From a checkpoint of a small mixture-of-experts model trained on Wikipedia: 160 SwiGLU neurons an expert.
Below are experts of layer 4 (counted from 0) of a mixture-of-experts language model. Rows are named router (the router's row for the expert) and show model dimensions 0-191. Each number is 500 + 25 x the weight over its row's rms, rounded and kept within 0 to 999. Numbers have three digits each.
After each expert's rows: "gets" lists some tokens that make up at least twice as much of what it gets as of all text. This comes from a sample of Wikipedia text that the model never trained on. Tokens count by the router's weight.

# expert 31
router:525462520493520523516505531498489472489489500538501484493508492511525478454511499482484502487487502489530539513510504500435538523480538497497521505502446524479539488530503505498544468450500504498512483503498477479467534470495443433456528533465456475517507484508502480488472516509479494474539512504493515500467502468493498496490529542494481481474464542507525511468456523486524534509523483519449515491546493466487508521517493524542520481524477470467492497474502490536488473532518480543514494503468476537513522481471553462531502511548496512496465520546504520476521550481528512515
gets: "\n", ")", "\"", "),", "\",", "\")"

# expert 11
router:456506481501536521510500499569456524506520468494494472498483554514519517521502475501469463466491501495503524530520488541482517531533518535491490497471500493479467508528472513480484497517490516508459496518505489534474524504506514489487514499466528523476521511503491482502469527469507522517464493481520499502507470499502486509482475532502431501520511523491494518499524489500524513482475551488534481493554501525475468540482459521524481503490460502485504463510505537462496458469540497470549536480435511554496421524490521448520502507512555522511511519528493490558510505505498495476
gets: " that", " he", " He", " which", " who", " it"

# expert 25
router:515505539493537471501513537504497515480451535516519559527516457484527526460465500507459496478506476538456498475532501490525493449470484492493550468498501524522511457522545489488507534472495468525531483532483504476453469519494486481511501473469492498502537509493478512503529493511497459487513504489502521538508471507494467520520481579501509530511496497511506494464536515496442488486494482482478532505511540485461519506536506505466533496525561493485471519490496460471467553505463503478487489489479487462479500453483488466532487494477457499492477511460497535501517498502514470480
gets: "er", "d", "r", "t", "or", "ist"

# expert 12
router:528483478544504511461510453493504529495490486520523531504472506497470465532469506482483509531509532515509467492489477504493513505555492517493512543502526492503482483509487491466497507487462519514520509517469518466462536513500545539512527556522502467484481517460537500482523474500502560433510541516514507494497472472478521471504483535496541532445474518500533488496521487485522515508499508505513475464497455521485513496481515484544519434472478522459488479490506445497525517509523496466477512518529492497490538513457496523508536501448543498472465481544485483513547483477512486472
gets: ".", ":", "==", "°", " ==", ")."

# expert 17
router:493533466483531534438484521492514511483497478538509455508515548498503507482483440487493533454502558542428466496488477527514508526519485475488485520487479520497508477482453499534483469485507538496459508501490507578515507515501536485499515531464501482522479537547472517516498523486497508521503488469509469507550466534478511499478479512483485531515474508529527512525469503534484494500512513545479496535525470505549488481511523487531501532536505491446499498524521533503488517464499526513515504535487481500541474511525525451508492485508524490503512501521525524473487452474497516521
gets: " and", " to", " was", " is", " as", "ed"

# expert 3
router:548480481546474517475525505462551474494477492523495484513500508485495488506520538477504503540473491521479494491474509492465546462471533470559449508508516513500488508497492475479518498481520425515508509522511483529508458522485488511497466457483470482479453490529490495526549516488499501456451510534508494522506509506490561499484478552485477475514473472483446506510479486511464493484502521484554511508528514555508527489490489484510471478489523476465486509489483472500504492534499457454487484558541512483496493493532467512502475484461466507527468493481530507522485509491467467503
gets: " |", "en", "il", "el", "an", "ul"

# expert 13
router:467508505516465477522512495483472507519487494514498454471492535485488517493503504526509494500495552470426539551545479492468467536549533512515472489498511510506526496516464483523486522497540522498487465502528479527528524515451513542517530507502545471528474485507563496507487483507488506530548462476485537507541533515524534466525503494506493537497487490508495528483498498496551513502492521520493445536474539493502478501533484492516487482523506525488495510481524488515520522498510480502511492480425496488499507526473501502539466511514481439531529569517522508495469488487492471529
gets: " in", "s", " season", " film", " life", " work"

# expert 1
router:515481493497516526510471557548504503482500496504470460518511519527526524503525584477529495473473496507528523526543494518528480479515505482496504552511466503465498481516536497498520489498490538477501516519529493528536523521513476517529467503480516534557488468481478505489495529487543508482483493503518477528536473475479496489495502525503501497481482477490525519489505472540496513485537526502530519505525520476567469476465531456516489492484453475546497495520471509480481520545469437486482460454519456480506449495499523519498530492539457515517479517499518464478528507481495474507
gets: ",", "),", " –", " (", "\",", " car"

# expert 7
router:506494476515477474482516454483508491523502490493488486501527474551496497510478477478520488485493505502533514487500543486467508426493474489458510472478507518497504538484517499494555493520481507499521514494524465486498463484465476477532461506551495488495512526479517514527464508500492528469474497529520446544475519466505512505496528436492503511491482444497504516536505492493499519494529509516490468506546509504525534494533432523476475453487504497502507522478504509438465452484491459515509518463449496469471493452503481475472533525506504511493530510476490467512537481505494566470
gets: "o", "i", "ri", "ra", "ro", "ma"

# expert 29
router:491510488523481479454442441502537483550524489509511495480492490526508459538490473511489479486501501545535481475503535548547481501541484480511532481520520501514502530472521480524518551526501470517505482479543507476479472486487541535470496552505463507508502496483520488498523526525476512470455517518474558510482513518523483479504510529494560494510545503526494489503468519492519448492467469511484478471549552463518526515530496487486509487493506469541520512464535464506525508469494481551501478539508518538519491507503530529486523504521544478495504509514474511509488503521522487486
gets: "ia", "ka", "ian", "na", "k", "da"

# expert 30
router:486431524471501522495533555475499462504502525506536471523451479505486543455552534557505506531475506454492469525466476470552529487515527493526486489511486511480512510485510507495492523479503478524539500457449546511509512541551464549549513492509507521493526487472484501512489533505499497521546481510481509512474511477490483479521554487465530506550523500469485473473513509533485449485505498534477529529476481468508539442479513517493492497512473499511487512514487486510531516507501484536516518501539510521487496492524474508510541509512479527510503506488493510500547525501519487488
gets: "th", "al", "ic", "tic", "on", "id"

# expert 10
router:488515505518497457529555513507554482485482501488481510524519512506500468519541496451547526541523493470514509461498488471524455539434513488448524480519489492479474489492492505458489525515537494524478527505520508475508512510506473510472545513506478485516456483533525503504543522522522521487514510503479492523480513493476464539512522533528465523466506490459542548474444467515496500453519453485496496478484474533542514498510540514519523537531491456492491483496508495492522538522520473471494520511556462506496461496485523512498524496456518501482540474520473491512493507521500493522
gets: "-", "–", "/", " and", " &", " –"

# expert 28
router:505499508483517479493477481498465531510521525556514460494478529506526503508514519502499515463506464522482503492502513471480468513520523504490529512492488505511474502530488519489513481520494469457458508489501521488519525490512521489478492519517474470514496487489507460463545509481463465463539499464516444441496482510492483532540519455532538501480497499505486535508487545538479507494466503496476499539516505495487491522468504483514518538516491521509480488478478480507493463428500547471469524504471491530497524541588465540526501495512457501472509510453498484525459504472507573485
gets: "-", ":", "|", " |", "=", "=="

# expert 14
router:529501487488480539483504521488505509508514502531487518516498533537508483508514513485517461516537507522510521472509499498558477524512530489494512476451501508480529487509496497460509516496529536477535474525489525471527455497521480542513526497504515523466523500468523535517447476473450505522457527493517535519515511537479482498524463473523496474464495493466506497447493492496494497514504466517523567418498473534517486464521516514459512509502499526530543508494486460545474506499520534481508497480506475542551533506460487444526522528456492536483485534480496497467490476492489479505
gets: "1", "2", "3", "4", "5", "6"

# expert 27
router:505534468488534481498479501559491533522497493508491486500509481504457475499506514490517485505473495487514531502480466476508512492457478555465471567473464479525503495557491516525541499472479470534506492530479509477524502474501489509501510459542488480501512507472482510542513528513453500536488529496527487523456483495521542498510489487525516520508489465503522498498483451454525464521505461495506481475437506486508520504496488507528490522505556508552561499458517500468504484456515502549482507510495462512528463495535451507459492503510499526514546471514500467482516520470513526514
gets: "'", "s", "t", " de", " c", "pa"

# expert 16
router:486484512466508498519514518486488502462530520499479532511501473475510541536505504541518515529494480483470490479473519479463554522472535571505503540515537471519513500500516504505533492500493468503517502495479471528505456486530462454530494469485557456487497552518513521499478522494545501519504533497513488497497528505526466509493531483517510490497502519500492529503545504517490511500569478484492522532445475527485485464538466556495518487502477534501503488570466544519513509544502532491470524463525524489491487529523511526521540463502487507518482489488537467518475505529498500525
gets: "s", "g", "p", "c", "m", "f"

# expert 6
router:480476510528467489482504450470495533547508523543520547465500496485535491478512471461474506480508508497515505479490483508532524509513510540536481490485513464516473471464492480505524495440515536439468494519538484502521515453486452516523528492513463460501505557516480490500488476488485501524488491446485467507506481492470502480519498465488492465543462490513563505502510503504529481516462481500508526472481462444501522517502487479508478536530497511450515469506480520504482508506468479497482467526497533472523579519475487527512497519503516477490503541507496475543491499518511528469
gets: " of", " for", " on", " in", " to", " at"

# expert 19
router:506502527525507496548460560477496522535522488497527487513527482499457472482462525490494485543513482473540499469525525527498506532546543478554527452513514540492489468460504528470474479505543499530508513503500488498519532504490528454516497495509463530487503479467506503499511499484517488459504478504494461521522521535490495508509506485501455490484522492480444514484548462474520473515489473536476492530500475497508494507529517490489470476510515474486500518497520529529516537508519525510481518516493513431507523527494510514438509505482484516464477432511464473502501541506457559495
gets: "e", "le", "es", "s", "te", "is"

# expert 23
router:517528487523486469476514514487515436495496494506489494514489499523469518495532500502500540472601514524515522540517497483513502483496495469501522469465499455488521529475510505520513487480498517491467502508442483548496485478473498505519515489541566518535526517516485510544487492498520512500473504473491535486446483496555487508499487529472472509498450515500537479507477494552500477518486503485496476455546502500473521506480465526488538449516497496531450532477530503552513479478479525503548481458526507478558526495540509496493500497489531496479524496508534502496495481488473491515
gets: "0", "9", "2", "5", "8", "4"

# expert 26
router:502525480496505486496469488536469513484495496477506474466564483492554481514482531482478457485524515466510518493466525566474472523497472478467492561522519494502469499544512493506518485506502494523467522529512484450502508510517525534488465501499494440537471494469494471505495529494489490542471496440503477497492504526484464452474526504534507493503473520467539538558499487499478495451478495483513512509487521526490472521468488495509497540468531485492506500505482459502502468488501501516478512489502467506483531486493492486497496508490512512509410522493497526461467479547493453461
gets: " (", " \"", "==", "===", "-", "\n"

# expert 22
router:529466461469501513520506519458530539504518475489515549490513478476499471502508522522488499496548507505495510519490517506509526513453510450468505452532446521504473536499514503485468496451475520489526495502504479499474516511533496532479502498539509525490529481505500515502478498516537500494506537527496502492500517533487512482480437467507448499460515510512520555494490530458489477468489515488542485498440490465486474500487509460516501520444508476545485498465465498493520489500495529487507520500503486536451552546532544528497492512546529512529509464477453485472545481510494505479
gets: "N", ";", "W", "S", "D", "E"

# expert 8
router:501469517478518487502469505472510477497467468455504509502493491462482475485521509480531498472474485488496474497512513514495463530494483540504503511470485511474482499500499519515465476463479496437478484507446496479495531490510467508456484496525502522532476507473486461523477489481473519510535536541486501456473491499476504502517476484537535506505510534478545481513491513498475525522474502453543493481450510525510460481462554532486511512450496547506509477515543519481486478476443501483568510485472494545478457498498504514480451537487489521520518508512471485474467466560522521506
gets: " B", " A", " P", " D", " S", " M"

# expert 2
router:543476478531490488528446487503483520468507443477523480478491475532480504530472542495532523477481500487524458532505511503522424461511487555490455484506503507481555484538526528548506472522519504544477492505497478495505506549479467492485515522487511468493509512505525489496456488520468490487484502512474520489508525479490431527510531457509555482504517502519460491514489514478497531531531497529471517529505504507523507497519494490484462495485532457498512517503490497513495471514486471483529535504471525514475551496515502455532515484477521493489530487518529523462443500508545508479
gets: " a", " the", " an", "a", " A", " first"

# expert 24
router:489565509490527472477500515466498496515485447479505481516478534475514491520438514491503511503528498458539487507531531555490503464499493461452503509497501531546537486493518447508512478475489547490507457457505513520474480513514522454491508537516514477500469514530515465496457498470483465512507478520463461475497527488520549531488499536509481478509494496484528482508444501526504488513489545496509496478446474519476545524497465526495473489490472522521517496524480482495507493500513519502530472448526512495495522559509515495529545461451490468543480501492490501490529488514489502476
gets: "8", "9", "7", "1", "6", "5"

# expert 21
router:501507446496505517500503511527498507452498496499492482491497502540524533470472506491483528484515529531508483503489477509520454487468455437479464480536515458479514531494503509534519486524504515518453485519462465470494527494497500481522521500527481559459509502506460498473486496510540508532502484437554503524448507440516445490483505505455532473514531530500455458516486490507476482487488516499470485452487537475487498523470490482504496503526523532500488498524502563509505453525538487462527519546498458525529521484514491516489480492484477511495498515528482535535489513499505485507
gets: " the", "y", " The", " his", "s", "The"

# expert 9
router:475531508486517496485490498508493481495553476477513524472509539493531503484458449481471514489514481494514490514471437483463474509460505495533530465535509504532497495475476490495451502534515452466490473458504543495488507515450528485505491483512532545508505477513475519476532463532529485523533478522467559460539479465547467489513480521471466490484485505518505514507498492506554505476513549497505491468498558489468494518498537509471491492504475491500508484469506450504509519528439497507501462479554524552495527478493510498480490488526487480500492501521526516518510511506506451524
gets: "s", " School", "ton", " County", "ers", "son"

# expert 4
router:473476529521506447522518525523512474525495528470485514545520477488478478516501507551531486456471490466517536505502442499465488507478458525451491507470497479510487488524523530486502521492520450544503508495471497492496514511506536512476519491485473512491501490513489519530513521494505511469541496491534467483476463530518540500463538466502495489524496479506510474544556520477520532528495487481490494514492438499486445475504475543462496492543527494502532514508502512478462499461478499499484490442469528507487488476472486484488440507537524507509507532472476497475495434483530527482
gets: " Re", " re", " de", " De", " Al", " La"

# expert 15
router:457552516500468507526544494491487506474451530547539500477496516536490482477501515506495536525503520571456505487520491504476551533521486505507485479534483472520497505494530470514479468522476555496500524497482547482517495506534498509507493499487519472479489475517506500498473473529537501534505451490524532497524488516512527500492489480489522499481532516531446453528536493490486462528498473484479507498508488502476510522490528466541523512471472525498505478493506469503506506560523562532461492564518511462502501499530503505515457491470510480470488472475526483478532529481490506559
gets: "ed", "ing", "ation", "s", "ance", "ion"